Weights of a small mixture-of-experts language model, trained from scratch on English Wikipedia.
Size: vocabulary 4096, 26.9M parameters.
Experts: 256 experts in each of 8 layers, a shared expert of 64 neurons.
Training: a variant of Adam for the experts, 406M tokens.
Below are experts of layer 3 (counted from 0) of a mixture-of-experts language model. Rows are named gate (a neuron's input weights, with its number), up (a neuron's input weights, with its number) and show model dimensions 0-127. Each number is 500 + 40 x the weight over its row's rms, rounded and kept within 0 to 999. Numbers have three digits each.
Before each expert's rows: "comes after" lists some tokens at least twice as common just before its tokens as in all text. This comes from a sample of Wikipedia text that the model never trained on. Tokens count by the router's weight.

# expert 210
comes after: "| ", "the ", "a ", "was ", "The ", "is "
gate0:563484583549517469518483449521533478557464470438520478501482526535538553469485601555462504443485514451450560487522461495465511523494503464505469467553467487478553519470529539513511562466560501456527516523532520506423503481519505510586554531464488547473478518494529496519592399428490441555461481552487477586487476524442481514515561452485512513512467489529424471479463472483537514398568
up0:559522513486462540519513446454531492487430510513489453635515452489507428518475533470511539491521480432466509587472488566470504495449446501545493456544493462493486487383491629460555543474537491539558509488436515537412548432520491456521533585508524502467494529538541512502490496558486501451469491524502484527484481469454487455492510486541519489556440503483485468496519437485481548502566
gate1:467502554501506452491516455521513475502535532433486492525511508424492512484495556493465493555526491495533468511483550446453541494436467469499583488543521518542514478397442499532518626455471484526495493459483511556482476488571462457490506474499522463453522598525524542473478525484602469520458494525522464459551553519492485514565528471472519512470489483566367443559451512489493410468487
up1:490512565484460461469564489494531527493498466488471467555523525489468481479529556586490482536546492441557491486452521464498514516408502494576547516659489469491535444460431520559556608470458483496542497444451532485540500486582508507516550508525555443455515563520543504467460514480544456499438488550512505436521503511514452488481506489479470471458471468548472486497507513504510419439539
gate2:438484444455528516520507476496421484401524534495484542439532412503531465536503454600510515536527533515504481428480515466452531502568510468512547407516522424476469540515536498486515541524571461471460530550576456444536552538502437487484538469495553514491562517509542468485603480509460486486512478522530535459537472555589491539496581527528489490512505445514534504549521483529511461459459
up2:461458443514428554487511517511396502477502451470490630488497455530501468486563503538533502491491507528553416547538471483480559530459499475490461474522478483472526565458471476533501483527517567494479502537534425461530436442509502460517554522493484550476515525473477552503439474599423469512457453488461484584448505528483474577481462533580518506536504493533449465481516447509580529539499
gate3:418519445533477538492550500450459496498506588511498430481560497528453451508528479500495547458514566489506441455488542476509545500512506464451535513435537468586449497547563478453463427448517498502510429525519536432551519565489490480544405534478502490468500558476479488520531424496511454628512528521463531451490541497498478567553521517440512519488581470540511458528487495473491433484483
up3:393547473587429497465529464506471512507523465519514478510531470462473493418446483520476536465474533461527447445468512488441556537445534511517438503499534498534435543503529504506540434536430518508532489467509547406588571524526564522477491482485584548461504554482476556550516425537543494569525526478544497508535520506507419489496475547493511501484536487541519465544506497528503482610527
gate4:495515510480491404497515524436409457526484496467487542594492462434528481462530470550519552505497501469477497485451503443501503504526459499623410511516465468502548566465485454503495452396444488543498472515542486456473511508527536560466490471555444517430468500548512499498480488471544492476547494561573491552515506550523463511489472446447512554498469550501423546562403507511492497518527
up4:490497527483478486459549509452431509519550475471470504622484526455506468450490480561458548528463465487493460464423517453527428546518477521579468523513510449473503534453486489506477474425429525577480458578563490478452520524548540542478541445582490529417455514561457459485503512466463487478512492538596443489538482517499442482520530470456529525478499510492490506540395534528504450486527
gate5:485495560509529428485498437510499511477490577439476478474490508513571587512456478472505498503527479464529551490486450509510503497538446536414450498480526444464444551530464579541458571525587511530510525489502500534502477497495517477604591465561493436527509509487451441548524539476546540555502470523474519516529561451519457550528490514481552473519449458477519596572454478443513534488444
up5:470502504574540472440553489423490488586526546436537503506504516498505502499476417490543460488524468534457465428449454474512509529540487511518443550484546494530468538435517532437538448490533535527451468496526503532495497558517459459585524524440479473546483482564409415553529512502468587539463535565505451578514546493469522453500541508533531510515524510541475554528466531437482560434512
gate6:528507492435500556513513451528520525554553518441441479548498442563466423546510489457440488588405476480494502481488559532489438517503480455498546529486569548515422462503447471473454465477486503562475526536455518539473515514558509470566464502491550490574555446554468542544547470415456535519488485543479453420556451529532521461510538491540481422470500498476556509504460547492464496519494
up6:486475527506510518593509534506534509525530572513552499493513505583535490431531523506472461503497528581522463485544510500495463502498501536476452552511539473473489511460400530491533562531426488451513516603486471556546449456468540505435490502528531490508442504541457495538501558578462408520493532429500561435553505428473517446484517536496565479467444468433488603463512461503517505486514
gate7:533515481456426459512456553500524461575431443460486527545504487460530510551413562484498489517480493535517464452490520439467549436517541540507515551525524520476512502505474563465482499518441518430445489549516435519498474448475524528456513467517518582542496437401397501491470550485426527497443496470445545533502453492539546505446550513500550479509430508542483507451539481501454555566546
up7:458491540522570590484512516477468441485492522538574453471453501563441400524545491458482488506528508482494546511515483521482535509509527492479475498491467582544481546532535420548483529556530502592561467479467573489551540556493455509395485576437543462497535538532520473508509519482544583480493499541476505514469563525460509482547444446535476532402508526500505513499523519422514479515457
gate8:546462530486463527504506453500529492460501517491496439545501514556587496456444533535423545502498581408525506578562532487454573524548513461526530492575489599561489460533512531511494460504470539516455543489489583464548522471475514398566433476528503536474499532494506486482515450482527474515443475500525520543489531499532551495483516502451463438430525518506527553492516442463535425561454
up8:438483472425495543454467481542478510490526468422458438563506515388493497493526517467531528536433514436461559516567553538459481495573440531497507464491508568547497556480504447588504526497487424535532525464474563521456493457507504570503516460531513422509479558515452533500561451415494479524459500544521473492510557486467497504511468455489517508472492410504515465548483498486480416478441
gate9:502549463408491450596452497551523483479486481550501463454530474487468520502488500514503518465481516518504556517524448440507496539454435485509548514565478452596449435483479442518531445365494562463559436445515532472494531537502509517527528478449471478513458465466476508556499519520450490498525551549488504572518469556487452545491522513495470546520516548465457422516442510488461493397539
up9:536535468535453406583432490531567517452499521508486500446462533534533521426453502484487522485506552545497510547514454434529533516451487522483485453595472518479469458514504545512598520436481518457568474501476566481487477450519558559475550477506499471424480504488487501565525512511461391482501511565504543540542527525508482519497506527462546496532411581450542509495491510540451547437528
gate10:518448454460485457542496445516462479509502491515420517523458553518525517427513455505485477525460531530534472504530503457512490568561549440574490489528522484459492456412517443461442563508517498440507431488518554463526419510493477511592452453488541547508481513497457498496518485434445449487509444485541488518503480504565523557531571549421591558505496488476553547523546508568567497546534
up10:518516473519497466514593519495444451494550484554561487529506602529474503486509564533518464487561467463504536513459474511506448529401519479546435493567486426510468415486476540531478504537536495473489444582539500395521530470504493506544502541587483508533531528548456520433488473549506512475469491524546491507533551417544484516468513516546523531540517549583528528472566549522444475499544
gate11:561501536461473504537530503529451542560463463495517396560461506482428467493432533508530486495495528513521508517437494487568576539405459479517472536495551548480504490466508504513474568470506425495528573434458447565452481502462412506546541509407521476505513522517536478460477521460504474477427549574502504527560462533473580468522452513537501492458555487564525499453489515506523560463532
up11:496501454544495525501475554514532470490480482559453553466527524509559551497490479507501466552443531496404497507543539512455453478500561471517518512506545445545504522555509518477477396530529575460493405546550438443513439526486537488472462525564447590533491580520526524442513461493440495543494478485478577481457464506445481490470567475567539439549453494464466470477548455504501495568466
gate12:479490558511510512492568497515519498530487506451495530456485469504452513556587460533560476459526488521487540454525514528542570532431487471524554469572495505494487464554483527512481465494534508545467485489539518495558490547433392512583558509411470518519543545481475503517592468563500546526505529567511455572582556569506490510492439492530464542499546471483491485526500523476549617515451
up12:530540426442516495509515491498517477528475509550484434538505509532540462490458523469503468516473532478459486591474516542535494482556508442488467517449489505487572529520558526463541555536504466502546534493518443516436489464518558402486422502587472503497459432511426501503493492428530485538465532445438504464400533489472557513457531451487465507492591483504454479479515474477473366530524
gate13:470524466478461485477511437417468471460442528467534506498588473431512498574495474507523553505482527504495476532578463421498537480532470559447476481452504497437490432432501475455537463481503546545498455528554502516422474457475573502600496489541468463459425488487576432503494542509506464521504513459461535476386458493495499492437475494476437506484519489546423507436495467463498507524531
up13:454542496474506423510479506544434515460477521557467533497526548530503530468522463507456556595508458499462468513456502517438489470505448461526528455549499480476481436461529447568479563528570422495549541540495456463482505491480483500466456433475527438454532504475467488471474493519478552503570430526475459531455443494445414483544602542469542532446502475553423443546481545449498515488529
gate14:555535464495521623417514515535529515532457513519455518487454470579527532559505449444429477491493455485535501537514547523528487507542512549476493532458471488485527443478504502504485505538472484457491478471509562531538432457485482523593492449527488500521482459519443432472491589479455542616474566442544503473458482508545526485456448557504514526477526432481458464552487499562512417544538
up14:575498532479509540413535455554538510490512505491482516496451440579536510534540466492487528565465494475547466464538505491476521538524595486471503443468447506494474404509500510552550475584464549465533422512539544452575552480482496525622559474472524442505476469464467444471540507448440486552458530556532552483518503531527501520521463506550518496512538457450503505546492551546511426522499
gate15:546567573509474476513514467488529527526474542496505489512482458482448454454462510515488413488541539411458473497416515473454517488524484481517457569558584517495492509563515489458522444485561549480471460477568570509497512487512483549537517514460531484507546491513520517565487489563518541498495492492548467492520549500473432423487530550584344453513504497541528543542520544522499519505411
up15:458542545527454528475494516554436526443485450548506492528582514505492581504556522510526505500567568439398550523527504514483492504511522532566489519463565519463548467444500527490495545566445553535485510495490556466537431496516463521494466470469546527560521512542512520447464514528540523526499462494470484554517591590523526495467505564480525472498490512435586410527522496470509443561431
gate16:493457484468502565507433445441464481432543516473511432533458463463521562483503545505523482505488467534442494476545555417464503479531463533519524573519480620503507510536467440454552495507413520572534481518442537530433574511461512470469509383483485472568440489488494547498528517503458485499554531498537450515537424447536481533512456499480548480474512447543482467510500516445480558509473
up16:467545404484446463575460479509494482529535475530467459551517538554515499522504531475438514533425468527489513537416459488415489499486505518474501548509488581501473447547459554514535490497529477492514536489492508547503525462495521444523560515561480520546462493479429525602527462469501561396482551540526439511466484406504521414507511514507542486546492513432546542477500524542502572532560

# expert 220
comes after: "| ", "a ", "the ", "and ", "of ", "to "
gate0:505558467465502503553497515518509504509560500518563496475486496484523456498601517607513500480532498426450496465482491491563522487481512388593522464589531486529519458546473501530576498436528529498524460365462548513507545550490523489539503487520572521493482540500522538494570466474485565538532487485531447472488565509503535519510435520483477520506503423510509501555556449485511519561437
up0:506511455465505562475455538453476535490504487515457518502527467464546479482527437560449540571451545571545538490521511536525472437524439489498545516528587524462411525479493524514486497508472490447524483503476577578459564562509563558510473450560523521570428493502510507459583493480467511514586500485509471487555501508472600437498532492540562464451478467499562491522495511506558581520509
gate1:533494479438539525467512508498482550517452583492475521489412483567498534571400497474534464543478490478499467499455495486519476429458446470493518464476486515461428480576486481560457518449481516429533536514495495535508517438505481449516512465491547475497514483572458508543561497487446440528476499614535520378508515487513521520511548513498531461505515493493468461428569531614492464494547
up1:499418431457495572511541514515527553435558505483473534503442492548581521536477496455474514578476492525516506517524519563458477460459468486444559444590489473466501509575454525561508528508530497463486539548449509580533516488502506503527583469522527476596506552537451538593506521497462450562549496522520481450546503465482456512493551515483542441469517472426457480446478525568519483497493
gate2:503475544513481446461454520520513539449505491495525502498548574449571600486444520581535489429502542557531532454528442465495509459529454481484477469439547485478492436591518514489465400542455521552547501509470440525434535520447516467492532479475516473541445463410518498451538514491519538509518509430451517539525520517476464538563431565493566481485466560542478451470511480453482527478481
up2:502475547510513465545469491491430571479493492490490564461555539460518528454430473503571547528485509568518439475563479434488517495487460511478532493529552506482464497517515565508453488548462526473498442483477461565439508431547558591487513485541566467456480434481591539475514523495505463494500542485526522575569484410500469441454457468514462437456415501532503483497467533544500542460561
gate3:427520525472513509534488483489425539560518436520526535464494546458481467520494511528555446477425442534459515530536517511554506476495491467543474524531531440555553512510411528471478444504489467565517464506447533573514481497519552557480483494416558470482505490533493527423470488584600461483513484545571476544588436476529497487495432468556519531482463480490514462498523465444540541578540
up3:425522558442529595514456450520449531514519499555503538459477645488531520551446507450542451529484508569504528516497554457514520523509451467513497510476499497498546525555495500517528447495487483590540508480480523567497521498518492513502526478494488466508455420578511554448539535494486469521493534495514420530566455446531508494525403493494485461457455441498475487563499494498576565550568
gate4:535495519429485519509538543395478532590479441494568472511531520520499507507495447486571490456521475530476527466457415567531517456461486587575480525543467404473461527618458502510469515562502561550490488512492504490486465510424520538498493531511482403520522471460496428532474507502510487445512495528477567560538478472496534507472449503560519536502514526467465504419537467510437491519495
up4:584487433436446556548463515418513542518489445504530445463531492546539516448450457461543476496521447509480494459453555576513502488504509596533452482534464508477542594497490507502452551529501531572442561512469496501478497471472523526471476584515468419460578465501508465565431520476526474498549537492520504573562488458471531513444459482554510493534471490485513498488523549498435550466455
gate5:464506502505466485542501458556474566489566488473525471501457499494467479447465506523435514537528552478447440493528551458540529497496505461546512525534574511449412475554458524524471543548549494431480443507532548536434497495468461556553573519499511473531560509547541522444488494463477512448502442563512449501504546498611378489491531526531503407493515495454480458490456510490493431437482
up5:547504501518463511509541517497449454510463468499501506564470519485546533567506521504563505445552424537506496500402426482502533488458483477491489484461448494552556400485496500479567470542478573508543568524511389458504486479554489460456505464525501537457438466488497450564474450498530531488477546479478534528440462516440561550474495489467496555546485460575468582454525429530491500571497
gate6:453446465426496530535519506534463482451562536469470512616508474528494467469580441528509520536488525471514552502493517569429497496549427513507514515512548436456479559528452501543557529515531467501483528521473499509533504441466474517587541535501470479505489473549525500451522498531460461465524495534529526442505515558514489515486622481546516472488553415536500529541618557547539436479504
up6:523504529509512471495481568458542495535513455461510597377482543478568600540555483465477494494487456537500481511492464560541521507450533548511514545435493526509480463481524568463453487580473554524487529531482520490470479521498494552493415476527511508517499510485524473584485510410543508481479532452442464562480576445494510517492504532481533480521438511452486526514392424419489509525533
gate7:468373475475502480476577500505535494577519500561477497543472507446476507452448511550504410492501466470492534508523501513567504538463498499545495376581483471500523532541487517482501557515496416517504498528512513439490528388480526502562551494519460488460495440531479507500533449457490509496449554554505477477515497504492461517477498576483489525505471414595450545509556523547421498499467
up7:486519456559467534508489471503427452496501563502526565461416486524513425573465600491580547467560494481518459541523464399480556460483451520507535574501488572539567440542480478458529431546478539475500438395540500551479483477482427465497487516479457507481502479427523482513462538554486467490522493466562458489493478481481565493497465494527439504481524483486463516499514454456498540514529
gate8:574548511499466414506545422526532547543559478468536525515462477497553467516474513577459446474519505447486521484449491517546563545449499470582459463572488591466487438462535480552516477528534471530492531494531546504432551489507511477571563475502534557519528540516454446554561459468440509572435489450522531520527514508486503529535504540493522408519522490563485492446525431459466486492512
up8:560459484443495499557446484498478491510540465528426520507513423503456467489532478411516522578544519533519522450490585579538529519530512488555476376482541524503427487505502524535481499506435387486528549459505599543475474451482524502457472437537510505467479486462496528521547522522531473481574578474539525484487494486563469450481445442505455491519485486482520456501505512487493450560444
gate9:453512468484485500567486447520559473524486531537471578486556480537553522576531482538510563530489554525505537523537490477471497543484485476460545452570483539499459546529417461519487472540643444530485463497504472536562524409495466505532482536518472503573414512525501484526564514491388509495485489493483475394530495500536531552468531550505550466529496477522424522470535520502503479543509
up9:481563522539479431407523514471430469495506499528527498526435519529453512491495506497462498492514438502522512539436446486520541470518530544535411529398461469439561500468518550477462550540475570478485517547493507473493502523509470507451523546483524529418555487483444447478460452570628507519474499479489512566476543481462449502520486520419479577457500515491472500491499417457465462508569
gate10:512498459536504524484499445511494527507511467542542505511455542501519425529438488445479483587524468455462501509461542491585489522451506491470579469543459538451477493509486466495493487430500447438479482564523449545499503487523452476504560426530466436499508552484520459472527482502358489513505470551535534399449539463481474524502539514576495450488524506492506478434442581556573510474442
up10:513536569531494459440519535435495460474510485416489469490468508479456523454493534512489450424479483503545474513522535484509496492546502537518430528475476494531487465448556555469515501508527487540484547468504520446488499483576531525501491559493577553455480458541593513470524587484537486500484563442504517636506429505545419517504508545505502524504477426574531532543501419422434514494490
gate11:440541448500571423508522525446459536496486542526513487558465513464555515497430530538470526524610456488539471488487525543444482447517527491452572578583536513474493491504527516494485434521555506470494528462497483490496540552540495484536567533550475480586405561474504494561468455484480520420471499480534491432541511423553466506480516463450471475503448443482486541422515499515490456461518
up11:592553542440412493449459447496503505548443419526505449516530461508471477526587525478530514449481549430467489593544538445560443523495500492555441457514463534546534488465458477512506504462462495552587443498504506523499521444472529513484452493439531515478507448509560507461498519505519517496538520494442474540450493537433522477498473416564475488481546529556465548550553493438522506547506
gate12:452430466463494580475545459499469502492507447592429459496480469526521521545476500551547553521503480555455527522491511393563501470494419518473490496610481434579464496496466554475439493526496520521545475480471485555545503483495490489543511400483494467483495471518534508481516526493486478490480529555525462486460505516546541496412546540544512542538446539506458542509481494518437415461411
up12:506465590471481519481500481461486444393473500510513548522521472460515504547568538576498537495523537477578540507496504510493478561529460563482509502447552546484522498535456512499567502595466498522434602520452438540538526504538554482459549470479542565483514467543513465450576491497501457494464558484515575498512540528550447540545583503467531432562486470508493570473527505525498470464510
gate13:498464488469469536516531520522552500499517554442485508491476434446473478544460497506536459494505473541460482442557546593504431462499494525443511509452497591485501462465485516487421462597469489510499521508574478500525507395488478506510510561458486452591539469504485520491491517478456480504480532520530472440462484406501449443520531528510532483556406588453493459459464523568527484428540
up13:439467495577527500547555547458560454530491501502478499505437531472445473508561537514462488485462468458506460601483436538508458493496567562536524554502490461500476533486392492530480523479509543403509504517425487504435488545492512489494473495470464471502535516496461412477532481588506485520527413493551498410508525475523484511528553521544520522455541473459504534379479532500498438509536
gate14:527555492413468462491458517425495519521511477501570539518533521526528472492436419431468569554598462471524446453480494520457475512513527526530575457487521516574500525456463491467496562461443485492520510468513545549488423553474521488448473436527472460483492481469507447483482475491509574467575471545456547413567583473455538480477463527522529530526474480445476423502527474520463525478512
up14:498470521527507467477502500478480519495515519435519480513450522498473492494434468496497524453491463454518499524416486483491570461476485497461426557473517467597506454525539487542463513489526570534518442497581522493480479504495413429568523553457524538544484489567535517421465474484532555477461491434518471491393556536445452515511510463539493478450581466423462483481591515412468500474486
gate15:512470532511445528500474493492488460560503533536558507513485421508542564547524535497472480404467537443498541498491539523525465474463519537490508523409478492514497456513554518480454417572426516472535534493509490507500505479497430500499425491507458458469453487500483526530497557529530449501433477403459581485477552486473486552474436465472503501520550564419503564433522393462442463528519
up15:503513448518512492540571497437515428566454518449539561495517473432479539586491552455522475434499548469495460525473535436531579526464560496468492473440478488540528467504478432464492411543486526471509479492553444528544490505441432446538531558423491577478508499566475460488542446519521516486466547471513486452467527457427536507473520528557465468544557533491520480487555515480511508535428
gate16:476477513505534467491521508545404492502556538525506523487495586498500403525455527535582509518453481549479516500496486492513439477515472518587531498499498429447511554533429566496564512478545456502555468493469486536494519457450563528600526569529538530524520445509550514464478476518509540444516470450532559525514539489516553499459537547513499500524509490635537528556501493520446506588533
up16:429440451497535495514484502493422456501478511496512517467533532495518455494405461480522537537483511520478536513540515522443425436519501552511526547473516496434540614465499544482492504511511435506521450510457466553528551495511550553524469570540510492582457548541514504516480560487463547488496451438501568521541507475524579490445525500605521498435460488587494483499522506465473524584567

# expert 238
comes after: "S", "A", "M", "D", "O", "N"
gate0:461452482494543548497479523557501499533509497556572470521431543505534517476502469569536561487530562478482473593464533497445510531493442518437520573526452544516492505564468502464440522423453520512526448443465534515522591517477406456473463445483523540444520534467484548523457479468482533523547485542533484469525448474460470543473530468537479487462541454529476523470480537436627507513460
up0:542472512566592492501483483541510482522492490560544467543465572435580568475461473563524489457557491441487492513456552482510483515489464482530467528500467535479510517528476490493495551443446429468538472485516489486498534542460428496417524431517515519467548479541500530477475496530437518444513453523583471480579447470480421576460525477539543467454516531532546533479490557401530529500564
gate1:526488514517456511554482472489508600457430548514474558533505556567482462442533531489474479523509525447472444504484573556513462486516484510453482568489500604449474501450452469497567536508433526530571523476464552508480500489558456528465420505401568485542478455554507515520504536496551548559492474463530455516468486416506475498464481509506487524436495522558514453480426507443509496461562
up1:538612552559538460472469471468495534461487487536583536450480476533502487546458542495518471524547453484432512475563514480527572438507533452521497513501520508470535490525512474486485524466441519528491518511504564533516446535483453462507471480490495518415482493513518511524490600603580554530466467479575557565494445454448520497469432492456496499453454507481535528483511464420450533447571
gate2:436509492548560551423476466513454465482534585513507539451470418522411489460561463467610509476494493516501472452463526463473432543493486518457489489466449502466502470476431485494474407526471564562510461473466510530511486522469511485545472442493500524530523350492499520511524447473533480514530496485530500506551509505543574476484442499483528471516545526459445534535454427480534532461531
up2:494458521479545554492482508576421541454512531498457495504489476518394488443493455487552537479519566537477541485426550497542478481496470458501517547538446515453450539504469520453457466528491525570537527525444543475449541528442427489500496475458518495460557396596449518483532473448501545567491498520554477511523521538480485500484511520444491530447525519520477575501471422513556432487421
gate3:505547503522556463531526541480580540542502498434510504466501482459511535575428496473600558458520459496537493452589487530494494491457550553520525525523502462446561481539511543476383451464513480478520461461474502440471487536421541480542520566449477493557511517555501483466427516472480562512479522517464567466569458569489536547540425525524511515428451517436478488474505513494485515511505
up3:522514512493520450526466484530571526526507416443509466434506477428522564466390415473520563534492515468571539469550567488481448482520513542484553508517465475494455524526564456475470493476536450463518435512508540479459483560449519518495542516449510484513470497516517495499431462455483525535463507567444552454541466552506495559564488482420503497398472551494505491477515495526480506415428
gate4:470446472502565550503512501522444442545536572525513525465453483461519569507531473549474538561495538541491515439470536519506509516588471509423519461510540528582551543482502482473429447458454498500580453475514544560520571576483456467461498476423567477483487466434427565489471495478490538515566479568541471452548484541527531512539508490581502503543527515535468453516481481501528550513461
up4:515390580435503518499532426540495513524499523474527545536524554571496540446450495612487478475472535501471535500443529522493497514514525506502414545438520509544492473557561505492423571465500477587490507404569509525492572504476452466523525470486521506503553433473494486465454480463519534473528437522492490511512463469561488517508526498590475501508521520574495494476449513408474527487520
gate5:501485569474471488498521475524598511514484466482485517580476519460475516502474489515481500482541529493489479480566501477505518592487460542471525461504385536482507475531480502539462578481570499528468523553492502489449437506485513517449537503487405442465460468483464474557460526498529520553438565558555563510549493544533441535489552478425518547427452531453428503457463540529403480484467
up5:497518427500498487557486510469448423561475529520564496452514491552521497558527503523473492542466494467466527563461464544558502444498531468524502578521599526518531480514476502434499435527439482460510522447510508504482543470481468444566501533511555505491490547548519514465540460548446452464504476431511448551450535465458547485444504541603485464551515471601496549510539415449566497504498
gate6:493530517522542406476473415520586442525467498513626523568526531436619559514487473497594419487459497463469535477505542425542478490515514522517479494473472503497519524510519493532475540523511485498485398475439507552484440505502547482497548464474546503554529448508489556522450513510556527426517551503488506483507508519475542499584477532544559512473521548508540511498497524525449517518548
up6:529481526483463454573507471634480542403500496524465488524568547483542499484496485553500496531466476423429506465467506456548545539546470426479464467525452494511479465539473508509482490582559420544534448502511495511480458498494509475520540500438397483561571460495511518491506524481513449481513575513534479481479485513432484505450491494493501451407521516495591541472540511517442478438511
gate7:515581508465480491525471482411641475515484571498542500496481546533489585511458507526532543484506519402469478456466496502438470560501465528424462511490536589501559431539559516543524465503511530468528456540566459582486480529521462515475484567490453532531552498493545480495505483455518521557508536424468493445536506490469433470497471534484552469487487509469455504511485521434459509439519
up7:494576545479506517533464510415624488577473584546504455508502484452453488476430526473488507486526482398540550491479531492471485541531460516405485511455484580484579443484551538526504419505494473527483462557541504535513477575520486526459508546510475493475546474579551546515523503467534466502486588494498450488515511475464471429517532533484508507544489560509491456551453538479485536495532
gate8:463445534470495498512559562523470489460453552487470451464515522417526491442511524502491499502596479479438555500465551553484526542468510431530521526551456558435557443486539457462460471476532462548477533510527515484547465462540392504576527516430499425515559449489472496512456549487474517445482525508495450550481501588457475514465481493522534489541534472501478423522490517499575514445577
up8:463442571456518447522538483468482473420517521501476535449529519446545512412530490492478494499558505491466552461505545501504465518527468460488524492495450593446535487487501450465454507459495423513468528494575555549549451479533429540508587478428511433494499424498443467553459578544452528480549521485488512530462492546477486537465512475483539503547470465470422483530467549525542539423556
gate9:465523516515473512510474499454479461458478483505529549487447447490496561577590492519524544470536467528481520490497497494532509540471456506536438510473478550472544563555442533529511419524442563500493492494442474526537463504418525483446494512444504463441445477508499527509442514548546473595541522474602557526480500532561533482504487507525496518578470530413432568505530415579487484541475
up9:553520533505532504513481508543568554524521609458523469510550567509555497494451552515465452477536566478506476491480466491511528451495494473430536481558472493450442455515493491467508564538534429465516498479585478539424511531516527490554468520532420541508529454447497455535517481468448509401456522482439492485495485432469537525446467538470497483454538461545580505475475534421461532460578
gate10:555406549478541532579480514500462469555492498446464532525448603516496485547450501480543463494496472468443512607550514468540567523541496479467514543446536488480531520513520449531477569462508469530485502495580475473486490406490474468502529439490519460471493555549560545444505469458555418572501462539550535491479500489542466557502494502519471483445506488530418482512505517441522467533565
up10:493584490524490458442481509427580500467455596546499504464486471533524476488523569479486504476551553500505474463550510567499491463457545476530457534484510590496524459529510586412505506524523538420447536492450458491457459510559494476501487529564480549471431518431496478530506590527481531452467521423488527550454488481468555467470451501456492508533432543437538545449493504521476509532469
gate11:501506550448475432460564511483477453588509541528504489500517539524452492541504492527479473490466473531441513616514450474470545523496554497460440457488485497521601430486557496553390515453517536522492477445563448487524516493471508457488437487528430468568411522434535487501499476469485442555526420554511549497533528515473465496525456538558472539467443522525524474452544498484527525521498
up11:486401454525490571522550477527483522413479485485468499498489522540487513510526485515541464517531504541516492489490473514501501430443483485517550530586523518500420552540455533414577571568512500478436514464455528457504574516455475499558520555484574528456569476552475523503462534566441539434493542501492463531470496514540546553439579480486471552544524445534493517474553447520484491545465
gate12:480500467514525521473522449528473486479453572497489441554543482426430493509490487459456554556444555599494467512430463456460422434456442527418507509421428518508433526509489492479533440485469485431507555531525553493504509533528489553480480526451511515527569472545548527459518451552458498549515600459522470486530532478508447539545553501491501503525499521525479461493531531557556440493522
up12:458448520506441418488487472536493515491506502479492438565539580482431424454413479508471556549498534487441433544477500465495466446501453474511541476502471498547418514515492473542546474532505456477464558497526524470513507522499468548466506494522486503479592520551503485454512433596443500468500548483506449479520554459532475530472560453550426527453537458493512526485561607496524426495510
gate13:469537508475504511483507465512457489485443473491484481458529582479479476477510460506517519497388513477438475422515521524493450519511431546505531535455524540581441501478532478550518499451485414517560485460524578530480455491506488521497544450376500561580525544513507488453432618480471515512533507500582508550494468439420484500484525530554471478525502582534482494505475536500495510467465
up13:559516438490463530492537501544466478446459522513460519503427482478462464480526492498532573532446493514503460391529475521491484495492477539440544435458464505568464467470564407609531493454481507461526452495543515467513471438494455557510531511372498525530478508563469455508486553459440473538555537516502465539490465540463517514551545546533563521542506556465425513524492516550496497495503
gate14:515557473465554474548452481443475377362478492502559556547495442537479487589545492538506523524514526483456521439444486532495544506474472487469460457550414485534522462497504546556505467540469497474538551506505493495537526443473527485540515521458445454497541492488468493472456478521482565575546571509558535516508465581505480495423528472510514520453506524457454506461563504503495519546549
up14:524472543525443475485546518541515607555508542508460452497527526420555411506495554522541451467452505486512521551540459473509487419463503465582541527470621530502455468529463484440467530523523486535521489491500504476459470525453476499541513496592518510527496509506498488473548484481488455423442458473454455503432558430500531508584520553451476495564507468493491508470486471473517434476424
gate15:483525462434505499483490440511493489442545483491542525525563440553557459480510500475475526543454503503510468447476493528472503520482479519411485528523389495551466505533504497505534519535487437432451497524518513468507476504524523504481462514600406422467429505426519449523512493518451480456495462446443578452539508529507548475465457514552536496547475491471554506546474645542461529526501
up15:478521426498439506462463412487513530511490568413504467540460474458477493499509542447568557513503489460550492560496540482483525493448480519479454419491500516483458436497434435461480506414487465461393525447554432494483484398558479456571477504501503497466479434537517471553577490511510456458495478473536513434479480448491530542496521533511447475500487462464544526562475518442507521475491
gate16:576478475509517401486514496527606477490495468513471562475517521456512550527532468471473509503520504465495490517468518456556431534552518499462530514418489513442508552448471521562449443453485457450505504521519461447476505584536507488411446434513524439505412501548512504498571505490489511543540550455506475466527465489546452469521487587506564537581571528453527469485501576539493517500522
up16:556445547541515522472485452531567482451489482447527491465486592493522526509522509473551512490526507449491562539483576467543474495488535473435504553429493503465416421497463478491478453464521479527463525475570470498520470489538534494494546497539534537519490478535536525504533504448462493560493582502558423615480472555478418522512503518486514502525543442430477521585548527492516489431412